Weights of a small mixture-of-experts language model, trained from scratch on English Wikipedia.
Size: 11 layers, vocabulary 4096.
Experts: 256 squared ReLU neurons an expert, 2 picks a token, a sigmoid router.
Below are experts of layer 7 (counted from 0) of a mixture-of-experts language model. Rows are named router (the router's row for the expert), up (a neuron's input weights, with its number) and show model dimensions 0-159. Each number is 128 + 32 x the weight over its row's rms, rounded and kept within 0 to 255.
After each expert's rows: a language model's description of what the expert responds to. This comes from a sample of Wikipedia text that the model never trained on.

# expert 46
router [ 61 180 161 155 146 107 183 134 111  89 165 124  92 151 159 133 120 122 139  97 149 183 156 163 128 127 115 148 109 189  79  73 135  91 113 110 131 126 179 112 141 140 144 126 186 181 144  66  71 123  90 119 108  92 189 114 109 109 141 180 143 114 171 128 121 104 108 151 154 106  87  17 152 132 123 136 126 156 130 146 118 138 107 137  97 125  71 131 105 152 109 126 153 195 131 132 152 140 143 135 137 175 118   9 109 145 143 129 107 138  95  92 103 164 170 190 123 148 135  98  82  86  96 131 139  60 154 118 107 153 159 111 144 150 109  99 132 167  84 143  88 117 130 102 171 146 119 165  68 164 119  88 114 123  90 123 101 159 111  94]
up1 [103 142  83 208  90 163 147 107 104 115 126 128  96 156 120 125 113 125 134 148  96 163 143 155  96 114 113 145 150 114 144 172  96 167 126 115 124 158 178 119 121 196 158 131 145 134 108  80 173 112 131 111 170 144 137 136 113 113  80 184 133 137 150 104 160 180  94 138 160 132 146 132 127 158  99 139 183 158  94  33  83 158 130 143  84  86 117 165 129 154 121 150 159 167 139 152 129 115 121  66 186 146 114  95 184 171 144 183 128 138 138  73  97 161 114  90 117 158 169 196 140  92 103 131 148  68 118 144 150 166 147 135 118 134 120 175 140 109 101 112  90 121 111 114 156  80 138 188 106 144 109  90 128  95 122  35 171 152  27 144]
Completing pieces or whole common nouns after a or an, typically measures, places or outcomes, such as rate, increase, position, acre, trail.

# expert 32
router [103 138 134 155 116  72 155  32  65 111 168 115 111 193 179 153 156 102 123 129 157 128 114 121 122 108 134 203  38 141  79 123 124  78  82 115 117 117 141 118 115 142 159 110 169 173 167 143 145 184  91 116 125  75 132 183 134 164 167 107 157 119 106 149 149 130 174 146 158  96 161 136 166 133 162 148 120 157  67 178 111  91 104 135 132 199 119 148 149  93  95 141  41 147 147 157 128 135 119 156 162 132 134  61  96 101 122  99  96 139  73 125 103 135 149  82 113 135 105 139  96 152 144 120  99 120 119 183 170 154 101 148  96 136 111 150  94 118 133  98  90 140 173  71 117 108 134 192  63 106 120 146 140 102 130 160 115 170 120 133]
up1 [ 80 132 171 142 186 153 151  80 130 148 110 144  81 149 115 154 121  87 114 112 140 114 117 157 139 127 115 165 136 115  98 139  85 163 196 135 109 180 116  93 137 161  94 152 148 177 144 134 145 130 194 206  62 139  97 129 159 126 162 130 137 201 148  97 132 187  97 138 123 173 181 112 116 129 142 172  84 121 119 147 114 174 158 148 133 128  89 147  75 117 167 143  53  98 105 130 114  86 171  97 100  54 137 121  91 116 110  97 129 194 164 170 126 121  70 164 127 180 119  87  99 136 117  92 165 130 163 141 138 163 107 148 132 127 112 161 107  99 103 148 139 134  42 149 138  47 116 166  88 159 136 120 124 160 145 117 104 172 112  82]
Pipe characters between cells in Wikipedia tables, typically after a date, place or number, plus semicolons in stat lists.

# expert 56
router [ 76 148 165 133 119  96 165  95 102  98 145  62 132 149 113 124 152  82 122 114 119 173  88 125 114 132 123 162 116 159 114 105  91 164 108  69 115  59 145 148 110 140 113  86 144 141 157 123 105 147  79 119 169 103 138 120 143  95 158 133  87 146 141 146 138 128 170 146 147  82 121 105  83  75 151 135  84 178  89 141 126 111 154  77 136 144 122  81 129 183  92 117  80 144 168 139 188 142 144 162 118 149 190 125 172  94 126 141 108 149  97 119 138 123 143 121 160 111  62 129  57  96  73 109 167 135 138 167  63 187 166 114 181 147 118 110 185 175 128 123  96  54 139  81 156 120  60  90 123 147 160  56 115 167  98 155 113 143  75 142]
up0 [101 195 138 114  62 130 200 139 153  71 128 151 117 127 130 106 133 194 110 123 125 161 157 139 184 155 164 114 147 160 184  91 120 102  60 184  74 111 158 121 119  77 130 102 138 123  67  81 106  89 103 119 128 132 142  91 168 152  94 134  56 149 170 160 145 144  80 115  86  99 106 147  78 159 127 188 103 162 135 147 111 103 131  92 121  89 118 102 121 159 124 124 141 199 116 165 137 108  53 129 126 151 151  97 112 132 123 125 140 138 144  90 156  76 125 122 168 160 127 130 158  94 151 106 120 165  53 157 128 184 141 103 142 120 131 153 160 148 123  62 119 144 137 114  49 133  97 149 137 185 134  93 185 153  98 124  94 104 132 172]
Tokens in LaTeX, code, chemical notation and non-Latin scripts, such as underscores, backslashes, braces, Thai or Kannada characters.

# expert 59
router [126 147 130 160 134 121 143  88 112 105 141  82 154 142 111 144 137  55 162 107 152 114  72 130  99 116  94 165 111 153 115  90 120 165 140  70 124 110 136 193  82 130 141 124 124 120 143 101 107 121  93 141 180 134 118 106 125 125 146 112 122 104 158 149 154 153 181 155 185 108 119 134 109 102 131 133 106 153  76 129 149 111 157  88 121 138 180  92 123 146  62 104  95 142 160 124 125 119 161 151 110 140 193 137 184  60  82 100 125 150  56 130 141 135 113  79 147 125  90 157  61  96  67 110 164 111 137 181  77 213 175 118 185 131 115  94 158 175  99  80 102  93 154  94 178 125  53 109 142 133 161  94 125 194  94 173 138 158  86 142]
up0 [123 206 130 125 174 226 154 132 139  63 150  73 148 163  83 141  75 120 116  51 132 108 137 179 108 171 128 156 107 102 113 144 131  93  82 160 147 103 137 161 155  80 103  98 165 131 131 139 135 162  77 145  90 157 141 167 118 143  88 136  59  99 140  93 137 146 113 132  98 122 175 105 100  95 138  95 172 150 150 161 119 107 183  82 148 108 151  94 131 190 201 117 177 160 147 159 164  90 125 106 126 133  80 125 112 106 178 158 139  87 120 152 108 154 104  87 130 101 182  85  92 139  99 112 120 146 165  98 128  78  82 130 165 129 108 165 105 114 154 148  88 153 124  62 107 128 107 116 140 108 143  99  98 116 167 129 111 135  50 114]
Middle and end pieces of foreign or unusual personal and place names, e.g. Raú-l, Rodes-ch, Phnom P-en-h, Borsány-i, and name initials.

# expert 17
router [127 151 140 115  95 121 107 115  97 123 139 106 125 154 116  64 105  93 171 138 147  87 104 100 198 126 129 150 101  66 120 149 108 160  86 137  81 134 139 112 144  60 112 144 158 149 173 181 104  73  86 123 106 109 127 187  94 168  91 147  98 144  68  46 158  88 147 118 181 165 171 136 161 140 197 179 103 122  71 112 115 153 115  88 161 171 169 119 124 112 115 115  63 124 201 154  99 141 144 119 169 105 127 136  84 109 161 149 128 125  86 108  86 143 119 175  88 129  57 143 143 107 169 131 166 108 137 160 147 174 136 164 157 143 167 121 135 167 102 111 153 133 189 107 132 144 109 130 125 125  93  78  64 142  74 134 145 173 127 132]
up1 [ 93 140 148 126  98 146 102 105 127 150 140  91  95 135 134 142 145 170 159 114 152  82 191 123 108  81 142 163  94  80 142 179  97 136 115 218  92 107 146 139 166  95 130 188  73 140 119 114 122  99 119 138 112 153  98  99 142  86  65 108  98 132 130  97 104 104 128 154 178 169 127 167  74 153 119 116 138  98  50 134  67 124 149 117  86 103 178 183 164 170  76 121 205 112 121 133 177 134 162 126 128 110  90 155 124 165 120 151  91 102 153 154  55 128  95 120 118 137 101 116 128 156 143 126 182 106 161 150 152 160 102 123  73 114 157  56 105 113 117 126 122 185 100 117 104 107 109 174 165 132 136 114  92 199  54 111 117 115 106 105]
Single capital letter beginning a name or title word split into pieces, often after pipes or team cities, e.g. Pittsburgh P(irates), L(iving).

# expert 43
router [124 141 159 147 170 153 177 132 101 111 133  80 104 133 156 112  83 139 145 151  87 134 117  89 113 101 158 175  99 120  86 148  55 170 139 143 126  87 155 142  95  98 144  81  88 157 119 103  61 142 127  88 158  80 180 135 127 121 216 150 125 151 145 168 127 101 136 133  83 118 129  73 109  67 170 154 150 169 106 117 135 167 121  83  37 138 171 120 126 102  87 148 110 187 135 119 150 148 176 109 122 143 177  89 130 138 139  95  91 130 133  87 143  77 124 136 124 166 139 179 102  77 163  94 141 135 158 129 169 152 196 140  58 112 179 135 109 161 141  98 149 149 132  75 122 116  83 130  82 127  86  85 116 186 131 125 136 146 131  67]
up1 [146  65  82  99 122 120 174 145 128 124 188 119 123  97 160 141 104 136 148 102 171 120 110 105 193 134  99 143 156 195  88  97 175 142 132 139 117 104 111 159 175 172 150 128 149  96 141  92 118 145  95 160 111  99 144  93 106 123 178 146 146 103 149 169 120 156 137 145 140  97 166 136  80  57 161 103 172 113 106 162 106  95  93  65 111 144 206 161  99 165  94 126 108 160  95  54 133 143 110  66 114  74  75  44 184 178 121  96 107  58 174 168  94 151 100 100 141 156 143 136  82 131 135  66  87 156 129 124 115 133 129 165 105 119 144 133 171 147  88 148 169 116 139 123  90 141 159 148  78 132 112 138 133 137 122 160  89 100 143 135]
Prepositions and time words opening sentences or phrases, such as In, On, After, During, From, often before years or "the".

# expert 0
router [174 143 169 126 131  87 119 122 122 106 127 148  94 187 162 126 173  81 120 125 198 113  77 109 155 134 113 201 101 194 124 110 105 157 110 113 131 104 107 118 111  95 125 101 140 152 132 110 102 123  84 131 130 120 139 118 134 126 111 141 129 189  97  88 148 121 121 151 135 116 161 105 103 169 143  85 155 190  41 149 126 141 105  88 138 156 146 142 160 210  76 122 148 109 142 143 170 153 176 146 113 154 111 106 118  60 171 104 103 126  50  94  78 126 176 185 109 148  82 142  91 125 139 102 176  96 112  97 110 152 125 146 179 149 101  95 179 169  95 159  82 110 137 143 203 106 102  94  79 159 115  65 119 186 128  94 138 115 118  97]
up0 [148 152 115 204 118 150 127 159 106 113 128 131 136 102 131 137 134 148 123 118 128 110 152 125 142 123 103 135 126 132 113 167 139  72  69 150 120 110 145 138  88  92 185 170 131 173 158 133  76 122 135  86 125 172 111 222 122  72  75 127  99 131 151 115 150 112  88 117 167 122  84  83  72 132  69 136 139 160 157 114 125 136  89 128 142  99 115 113 170 177 104 114 131 134 165 102 102 149 131 154  86  94 115 108  74 120  79 122 164 155 114 100 155 150 142 165 103 169 144 130 164  95 106 149 153 114  85 169  50 134 118 119 201 156 148  36 145 138 111 103 134 186 126 140 175 113 100 146  55 116 123  71 125 123 158 225 123 188  87 138]
Single capital letters or letter pairs inside acronyms, codes and abbreviations, such as WAMU, DECA, ATP, ARG, H&S.

# expert 13
router [ 89 144 173 109 100  82 165  94  95 119 170 106  94 121  68 101 131 125 173 124 126 171 135 108 103 134 140 151  86 122  79 102 144 159  95 132  83 166 152 149 121  80 191 133 130 144 144 111  55 161  92 119 142 108 167 148  77 115 191 107 140 157 101  58 121 174 140 166 167 141 143 159  95 159 122  82 103 112  67 176 125 106 179 153 142 148 118 130 157  86 110  71  89 167 171 155 173 110 131 145 154 153 153  89 204 109 176 135 130 146 132 128  99 100 182 125  93 142  96 155 101  48 170 120 173 157 166 128 105 148  91 166  93 146 175 133 129 133 140 136  80 110 125 119 107 117 104 148 109  99 152 132 121 221  94 154  98 163 102 123]
up1 [162 112 113 138 127 105 181 104 120 213 138 146 135 140 111  89 104 183 172 161 112 158 137  95 163 129 102 215 138 131 106 111 129  75 145 139 132 140 172 118 154  86 102 100 134 114 111  54 142 178 101 107 159  91 187 130 143 163 116 127 129 108 154  96  91 133 131 163 141 107 191 103 102 164 139 165 103 141 109 160 102 195 100 147 152 123 146 106  74 158  98 116  96  66 144 175  84 124 149 127 162  47 136 136 114  87 100 159 145 122 125 178 131  76 158  97 102 148 126 104  83 114 140 145 112 120  91 120  82 173 125 175  86  76 133 104 140  89 166 108 112 133 126 115 133  44 138 117 192 115  79 131 112 128 122  85  97 183  66 136]
Pipe characters opening table rows after a line break; also clause-introducing words like where, while, when, because, However.

# expert 5
router [138 210 110 103 163  70 128 133  86 117 121 111 105 153 152  97 178 116 112  83  86 127 115 156 165 105 154 135 132 134  75  72 162 117 136  93 105  76 177 130 110 120 116 157 105  89 139  80  99 123 132 108 122 110 137 146 113 109 163 167  62 133  64 110 141 167 172 140 134 110 159  82 119 100 127 114  90 163 126 153 147 129  68  91 163 117 142 164 166 137 115 174 140 146 159 159 135 165 153 110 157 127  94  53 133 120 157  91  93 112 154 159  87 173 178 169 102 215 159  96  30 117 140 139 156 100 130 181 105 121 184 134 145 148 186  74  60 126 119 113 161 113 153 129 141 106 118 167 150 140 141 151  96 143  92 124  71 108 109 102]
up1 [150 194  33  86 129 211  96 121 134 130 162 122 106 117 154 127 110 146  98  81  85  97 133 144 163 116 183 115 142 120 101 130 156  85 152 142 181 115 109 179 157 160  94 166  97  97 134 146  98  98 156 149 140 119 128 125 153 164 134 115 140 143 157  80 147  86 141 108  91 105 115  72 138 105 150 178 145 146 135 131 129 107 125 161  88 128 154 103 177  97 147 114 155 127 117 124 104 190  77  52 103 169  53  96  86 122 124  67 142 177 140 106 121 119 114 111 136 177 109 177 131  99 132  93 135 110 164 182 107 150 131 109 119  73 130  52 136 145 118 205 166 112 166 109 145 104  92 127 127 186 130 173 112 140 127 114 185 174 103  84]
Function words joining a noun or verb to its complement, mostly of, a, to, with, by, as, e.g. degree of, entitled to, using.

# expert 21
router [ 84 183 146 138 142  77 169 116 119 132 192 147 124 179 122  66 197 136 120  96 206 133 128 169 133 138  99 139 132 104  78 127 154 116  90 140 129 110 171 137 121 135 115 128  66 123 176 121  67 156  72 103 131  84 142 137 120 102 121 132  91 132 167  83  93  54 145 157 147 133 146  69 120  54 141  58 105 169 146 155 169 142 154 146 157 141 114 110 199 176  92 155 134 163  99 128  96 137 123  79 141 155  94 108 113 136 126 144  94 148 106 120 142 129 114 180  68 129 155 131 147 120 148  99 114 115 149  87 123 146 162 142 165 138 136  76 178 146 138  87  98 109  86  87 195 138  79 141  87 135 138  74 131 181 109 164 168  79 140 129]
up1 [151 173 188  66 137 140 138  86 107 147 142 141 136 100 136 158 152 121 123 159 155  89 150 155 103  85 144 130 182 127  79 122 176 130 104 194 143  50  85 125 118 124 103 171  58  98 144  88 113 111 111 130 104 151 128 130 128 166 136 180 151 137 130 167 134 155 107 116 144 170  90 162 100 119 117 148 125 143 132 158 149 162 153 140 164 104  90 122 138 113 157  89 174  83 140 163 118  67 134  98 117 130 174 128 133 160 148 155 118 107  99 137 103 106 134 174 124 105 164 121  97  57 147 104 124 103  73 129 152 219 107  82 194 145 109  68 103 196  59 137 156 104 130 142  80 137 123 135 122 157  82 209 148 177  67 110 175 127 126 144]
Common nouns naming a group or creative work after "the", "first" or a possessive, such as album, team, school, series, club, program.

# expert 8
router [ 96 112 166 160 129 123 154 106 130  75 157  87 164 200 104 103 164  53 170 136 149 169  88 137 176 125 128 129 124 122 149  80  92 145 129 109 124 158 136 175 144  98  96  52 136  86 135  98  97 129 102 141 107  84 163 159 149 156 111 114 112 117  70 130 107 126 108 148 144  71 129 110  72  99 149 116 120 128 125 185 136 142  99 104 143 144 173 140 180  98  79 137  58 217 187 145  94 197 154 142 154 164  91  94 170  97 143 162  92 134 113 115 170 173 123 109 127 124 162 178  77 146 136  74 171 121 118 144 145 160 170 103  87 147  70 202 118 167 100 111 138 120  86 125 124 126 112 110 127 139 164 135 100  94 155  76 137 127 106 146]
up0 [115 109  92 113 133  86  81 109  70 141 182 124 142 148 118 141  98 101 164 119 124 132 133 173 180 134  81  99 165 141 143  62  75 157 112  69 103 157  91 178 162 103 112 115  99 154 130 199 114 147 119 142 158 112 157 140 160 108 156  72  56 117 136 110 172 129 107 151 158 134 105 128 149 122  93  81  37 121  42 178 169 202 160  88 126 135 132 167 105 127 142 146  76 134 144 113 118 195 163 130 176 134 115 125 123 106  87 117 100 115 145  96 185 174 124 114 136 167 116  81  93 125 107 124 149 193 115 105 126  95 125 134 136 138  88 158 122 136 153  82 162 113 100 127 168 142 138 120 135 110 130 171  79 109 162  69  86 134  99  73]
Word-internal fragments with b or m, such as neigh-b-ours, acro-b-ats, Cow-b-oy, ab, ob, mostly inside common English words.

# expert 4
router [124 118  89 129 125  85 100 108  87 106 146 116 134 138 182  89 112  65 129  93 195 140 100 161  54 133 141 111 133 119  53  60 151 125 145 126 122  58 156 161 114  99 146  84 162 137 145 135  93 144 155 149 177  75 134 121 112 102 133 142 156 132 138 151 148 113 118 206 131 163 111  97 112  80 171  92 128 117 135 175 172 137 154 177 118 136  99 174 183 188 113 213 121 169 140 159 124 172 137 116  97 111 171 115 169 153 125 122  98  77  55  66 109 136 145 130 105 179 172 143 137 111  91 108 162  99 232 134 131 148 122 103 131 137 124 144 150 139  78  88 135 115 105 114 141 125 118  92 131 132 136  96  83 126  71 130 103  97 117 137]
up0 [133 131 122  98 154 149 111 156  86 114  82 135 123 129 138 127 121  93 110  88 114 127 104 117 101 150 179 187 112 173 136 109 142 149 133 114  96 110 104 192 146 183 172 124  93 177  95 101 100 145 136 104  88  97 151 147 129 167 204 118 148 108 177  97 119  72  50 112 134 151 192  94 115 144 196 138 140 153 149  99 146  97 126  98  97 101 103 137 108 149 184 202  97  99 167 144  57 144 128  46 158 112 162 178 121 123  67 137 108 101 132  94 139 137  77  85 140 121 131 143 182  69 160  87 122 108 117 106 139 135 138 114 139 100  99 169 140 155 120 164  81 149 114 133 170  21  77 105 118 114  97 148 115 143 146 149 124 122 152 147]
Occupation and role nouns or their final pieces in biographies, such as author, president, histor-ian, writ-er, schol-ar.

# expert 36
router [ 69 163 211 136  94 124 188 114 119  84 136 104 117 122 128  58 124  80 118 106 139 155 161 142 147 137 109 153 160 134  63  96 132 148 101 126 120  60 177 116 108 150 140 136 131 160 163  98 118 116 122 165 177 117 123 147 158  60 134 114 129 144 179  81 130 152 118 190 110  77 181 112  82 132 153 127 120 177 102 146 143  84 139  94  36 157 196  89  97 154 130 158 112 115 126 129 113 153 135  99 105 195 128  96  69 133 157 146 101  92  77  97  91 115 137 125 133 155 130 155 138 115  61 118 128  98 111 159 126 147 145 209 100 184 108 118 110 173 147 145  73 111 109  92 174  99 102 100 112 163 152  98 129 165 111 110 157 162 138 153]
up0 [146 129 114 110 135 137 134 142  94  97 125  73 121  99 136 153 106 116 109 101 186  70 107  90 171 147 135 120  88 152 118 141  80 114 149 140  71  97 148 187  93 106 114 155 121 121 140 119 114 136  98 158 140 142 158 155 153 185 107  96  97 102 150 110 138 156 104 116 164  89 131  73 119 135 161 156 106 218 144 123 137  83 175 113 120  96 108 151 135 243 156 112 173  80 139 125 102 192 108 167 151 219 173 157 139 162 125 164 102 105 139 158  96 177 102 161 104 160 202 146 110 149 142 112  87  93 155  77 107  84 121 114 148 115 127 167  70 181 131 150 125 153 168 107 208 154 109  94 123 136 132  85 112 134 162  94 120 126  98 113]
Final suffix pieces of common nouns, especially "et" as in bayonet, cabinet, faceted, plus -ation, -ument, -ain.

# expert 16
router [189 172 171 109  76  94 114  31 148 106 159 122 102 131 198 157 155 152 150 118 150 100 118 142 195 122 116 149  83 143 122 110  76 106 118 129  66 174 165 131 105 140 136  96 124 149 111 129 152 110  78  96 163 118 145 150 128 155 166 170 170  98 168 133 117 119  92 177 158 159 130  67 117 191 126  66 123 134 104 138 112  82 123  95 106 134 103 143 154 143 140 140  86 147 143 171 203 156 116  96 183  99  92 102 111 127 142 101 114  81 131 119 136 103  87 149  91 166  98 116  98  98 109  76 115 130 176 102 117 158 148 157  97 129 188  91 123 147 118  85  89 138 131 150 167  96  61 136 170 150 145  78  63 113 105 106 137 190 135 103]
up0 [169  94 133 120 148  93 128  92 149 155 131 169 135 202  94 143 148  89 150 134 120 157 166 130 136 119 175 104  68 108  99 101  87 136 129 112 146 139 196 100 129 126 142 179 104 108  91 131 142 112 140 185 171 162 146  82 145 137 155 111  97 136 121 140 157 105 105 136 209  98 156  86 126 117 163  71 207 111  48 144 144 124 112 124  91 144 176 126 142  87 103 118  82 152 136 106 180 143 141 154 135  73 106 129 153 136 150 160 180 109 205 109  97  87  69 141 149 156  73  84 159  88 116 118 106 135 160 134 110 122 141  61 101 185 158 109 124 137 171 156  98 164 128 128 217  85 178 151 114 144 175 109 112 154 167 117 144 139 118 132]
Years and the final digits of split years in dates and ranges, such as 2019, 196-7, 191-3, 1937–19-38.

# expert 53
router [160 159 169 175  84 103 162 105  85  85 132 146 116 168  96 140 152  78 148 107  98 127 106 161 117 102 141 154  87 113  92 113 176 110  94 152 148 157 180 213  65 101 145 172 111 124 113 109 130 134  78 102 137 115 113 134 128 141 218 145  69 113 135 106 147 101 153 189 127 134 156 143 105 134 126 109 106 128  71 155 142 126 111  98 171 161 227  84 130 143  66 170 133 134 137 171 135 111 143 118 127 135 179  53 124  92 140  84 108 113 133  86 160 155 156 107  92 102 138 120  93 110 114 102 119 100 147  89 147 150 198 128 175 121 157 123 103 130 142 169 162  95 146  37 110 176 120 173 152 136 137 107 136 197 132  84 125 121 131 131]
up1 [118 171 160 148 171 167  88 153 143 110  87 129 128 159 148 114 144 161 125  93  78 109  96  90 144 156 130 131 111 115 112  62 137 137  91 141  89 171 148 100 112  87 144  69 152 104 156 137 133 144 139 113 160  70 125 191 190 106 159 127 158 133 162 176 152 130 164 134 158 199 153  80  74 132 171 140 178  88  79 168  22 197 103  57 133 141 168 112 113 146 140 143  93 138 141 108 115 121 131 115  89 134 124 109 145 170 134 111 139 110 149 126 156  91 163 172 117 143 144 170 133 165 139 159 100 108 168  73 111 108  88  62 140 111 159 122 195 150 102 169 111 135 124  83 166 146 127 166 130 127 167  59 148 117 175 118 135 101 169 121]
Prepositions like in, of, from, at, within giving location, origin or membership, plus infobox labels like Born:, Location:, Genus:.

# expert 10
router [104 178 190 145  90 114 138 141 105 118  93 141  83 124 126  87 174 130 144 118 178 116 122 140 136 182 146 123 135 100 124  93 160 127 128 136 119 160 189 167 150 109 117  74 146 138 147 105 113 125 133 140 177 140 199 167 121  96 146 104 112 125 109  81 126  85 115 153 146  83  95  60  92  53 107 136  82 175 151 143 153 127 101 114 163 146  88  94 120 169 111 140 112 184 120 145 138 150 174 104 129 113 122  98 119 121 154  83  93  84  92  77 161  86 130 152 165 194 140 108  96  72 100 117 121 126 183 168  15 144 104 148 117 194  99 138 117 133  94 121  77 112 181 137 142 153  70 165 145 202 117 132 152 127  76 147 103 123 105 130]
up0 [106 175 183 126 123 181  79 139 142 144 137  79 103 144 126 122 122 134 129 132 142 120 115 123 105 213 169 184 138 157 113 101  87 105 150 128 150  67 143  96  53  80 124 102  60 117  81 167 141  89 122 113 123 151 139 169  88  93 112 115 140 171 115 132 120 150  81 164 173 137 131 122 174 176 121 102 147 160 132 161 178 106 142 112 123 136 143  64  57 127  75 141 185 122 108 178 139 145 126 160 129 125 113 161 110 146 101 155 146 145  79  67  79 123 165 185 141 140  94  91 168 194 110  95 135 181 104  86  86  55 145 111 154 161  98 138 118 184 125 141 116 115 162 174 128 129 121 149 115 141  63 152 151 165 144  98 105 128 150 168]
Word-final derivational or plural suffix pieces completing adjectives and nouns in expository prose, such as psych-ological, environment-al, abil-ity, record-s.

# expert 44
router [100 158 120 166  91 163  86 115  87 107 133 124  76 149  88 102 143  77 141  81 109 159 169 125 183 162 120 108 118 103 107 136  95 123  72 191 124 117 150 153 134  61 122 122 130 123 195 105  90 123  79  98 179  49 143 200 128  98 154 138 114 173 105 122 135 156 166 159 107 135 121 141  86  79 113  90 146 184 114 185 132 134 106  97 113 137 180 164 168 178 110 113 115  97 177 126 111 137 155 180 189 151 165 136 109 106 157  65 119 125 121 132  65 163 153 115  94 130 105 128 103 129 126 146 136 150 158  88 125 115 171 128 162 149 125  88 174 114 153  91 123 154 169 140 153  63 104 168 140 138  79 115  63 164 103 173  85 127  80 110]
up0 [119 145 156 157 128 129 116 113 131 123 159 122  71 106 156 157 169 100 176 122 114 155  58 142 170 169 127  77 155 127 125 101 112 153 137 145  90 141 123  79 196 122 112 139 152 152 159 122 178 109 113 146 143 129  89 139 103 132 141 110 129 158 141  31 186 158 100  96  72 139  65 114 138 105 130  90  87 103 145 138 100  78 133 131 152 124 106 108 156 143 178 134  89 136 196 125 121 130 184  92  81 163 101 134 133  80 137 139 164  64  85 122  58  58 171 167  88 186 112 141 139 128 119 145 152 154 177 136 132  90 186 170 120 120 104 107 127  89  65 171 121 122 135 133 143 155 130  91  78 148 136 128 126 130 143  71 119  46  78 124]
The, his, their, its, 's right after a preposition like of, in, to, opening a noun phrase.

# expert 14
router [107 130 127 161 124 113 138  55 114 105 114  61  99 179 157 116  88  75  91  97  75 164 159 117 125 134 122 131 135 129 132 108 119 117 146 116  71 108 130  94  88 135 107 133 141 127  92 115  90 117 135 109 158 133 142 117 119 130 136  85 137 102 122  85 117 109 125 141 118 159  96  90  99 154 147 142 142 140 107 160 151 152 127 101 161 174 180 115 187  79 115 144 134 117 145 179 141 157 183 131 153 128 209 109 192 133  98 136 127 106  66 146 120 121 120 141 149 101 126 146  67 125 100 129 170 112 116 157 152 183 151 116 161 167 141 107 155 228 134  56 153 138  67  13 184 171 113 124  66  89 116 101  85 148 147 175 162 137 176 111]
up1 [198  97  99 118  88 165 138 108 128 126 141 136  94  82 144 120  90  66 119 107 148 137 136 102 119 140 175 116  99 134  80  80  87 115 124 130 140 135 171 137 150 110 144 156 146 115  92 140 133 160  86 130 153 146 129 163 106 150 122 118 100 104 130 132 146 183 142 102  90 139 176 140  76 154 125 119 160 118 110 145  78 190 128  32 185 147 116 157 162 124  85 187 166 120  45 170 132 112 136 171  77  86  90  48 178  87 149  75 167 142 124 123  85 180 142 137  70 100 163 126 188 129 136 201 191 117 119 135 127 145 159 112 110 111  96 173 121 123 118 133 104 169  92 131  88 119 178 129 100 164 113 151 113 151  76 115 172 144 119 147]
Syllables like ad, ak, am, kh inside non-English proper names, often South Asian, Turkish or Slavic, such as K-ad-hal, Ml-ad-ost.

# expert 19
router [134 156 146 124  68  73 172  91 109  57 187 122 127 148 105  71 138 131  83  99 130 139 123 167 120 128 115 160  88 153 112 133 153 115  66 123  88 156 183 174 142 146 147 102 177 119 161  98 119 141 141  31 194  74 150 121 155 131 142 110 111 138 129  96 133  72 128 170 176 136 108  99 117  77 175 153 114 142 111 127 126 173 149 126 133 195 130 164 142 142  93 215  84  90 151 137 159 101  96 159 168 176 100 119 143 111 115 105 101 145 117 145 120  80 109 137 171 149 110 134 140  54  77 100 159 101 162 104 103 158 141 121 129 176  87  59  92 167 104  54 103 115 154 115 158 154 106 125  86 156 124 142 118 133 123 113 157 138 148 143]
up0 [131  78 207 131  62 163 115 118 104  98 133 127 125 116 132  93 144 101 101 101 132 117  94 133 127 122 162 197  78 125 129 187 109 136 105 138  55 145 143 182 175 121 185 150 150 157 153  94 142 113  98  99 162  88  99 155  94 164 207 124 143 151 154 143 142 107 120 138 126 137 157 101 138 109 163 146 145  83 215 101 142  99  80 135  91 158 140 139  85  88 168 130  94 100 136 143  84 187 107 175 160 174 152 133  72  80 109 142 125  74 112 107  64 114 117 132 164 142 148 158 138  95 179 133 121 113 119 128 133 106 171 152 130 118  84  88  86 176 165 145 155 147 132 148 156 128 109 161  98 143 138 156 113  83  92 132  70  45  95 139]
Pieces inside section headings and table separator lines, such as See also, Career, Results, Playing information, and the closing == marks.

# expert 29
router [131 136 189  76 135  49  81 101  74 158 110  77 120 167 137 133 141 145 139 113 128 135  88 146 159 110 132 218  87 141  98 116 139 145  82 176 152 167 144 108 140 101 105 104  87 130 113 105 101  90  90 138 132 123 210 126  86 181 187 114  99 133 144  86 137 131 112 132 126 131 107 146  98  97 191 154 128 164 143 160 120 105 115 126 131 108 144 109 134 111 115 155 108 121 120 122 155 149 187 133 155 135 126  99 170  60 119 143 134 123 111 103  73 154 148 177 123  99 126 160 104  85 172  56 156  89 113 145 121 171 190 149 197 103 202 137 143 183 109 168 142 113 158  99 118  86 111  89  81 200 116  60 111 126 116 115 147 117 141  97]
up0 [ 94 131 157  61 124 143 100 138 126  83 205 132 109 188 158  88  95 123  93  62  98 151 180 162 160 129 137 108 125 184 103 193 106 117 123 149 128 114 177 153 160  70 157 141 137  89 138  90 127  72 145 121  79 121  91 169 113 112 154  68 119 157 135  88 120 123 176 141  79 159 113 144 155 155 108  62  93 113 152 189 112  91 157 112 118 124 143 120 170 141 159 137 104  66 131 178  75  81 150 181 151 136  72 117 156 116 180 135  61 209 165 161 133 128 140 132  89 118 127 136 148 178 109 107  80  82 108 109 104 135 125  73 153  76 152 167 120 128 164 117 143 130 150 108  94 154 154 121 154 128  89 144 126 159 126  93 105 154 133 126]
First capital letter of a word right after an opening parenthesis, quote or line start, e.g. (A-rticle, (E-ISS), "J-ack Straw.

# expert 30
router [120 154 156 123 142  58 179  77 129 133 133  33  92 125 149 136 127 122 179  94 121 107 108 154 111 140 144 182 124 150 120  85 187 149  99 111 140  85 142 126 108 123 140  76 156 139 159  94 121 124 112  55 153  95 128 155 134 132 128 109 134 165 155 100 147 145 143 136 117 126 105 136  75 110 183 140 178 137 119 176 173 156  79  95 192 139 133 112  90 150 102 121  75 133 173 136 189 104 160 101 144 122 131  56 175 131  98 125 111 121 101 131 167  95 118  97 130 160 156 152  90  71  59 123 149 151 163 125 143 188 183 129 133 130 146  83 168 177  94  90 106  39  80  82 132 148 101  81 114 112 158  69 127 159  94 149 122 134 121 114]
up0 [118 189 164 101 133 145 144  99  90 102 141 129 137 135 119 148  87 129 141 100  96 127  95 195 143 118 183 160 151 124 109 105 127 122 107  85 114 108 138 127 140 149  58 103 104 130 167 129 152 132 141 102 112 137  85 132 163 164 101 129 103 139 149 119 112 108 205 118 179 148  97 103  60 179 174 176 138 114 135 170 117  63  59 121 120 163  86 102 125 159 110 139 119  85 192  93 168  91 162 139 124  88  81 116 103 156 139  97 118  95 140 134  95 121 170  52 173 204 147 170 194 115  72 129 109 126 100 143 133 183 146  99 137 135 150 123 162 164 126 169 126 124 102  68 154 226 140  78 124 121 124 134 112  76 125 154 143 112  73 127]
Stem pieces at or near word starts, often in taxonomic lists and names, such as Just, Parthenon, universally, seventeen, Adult.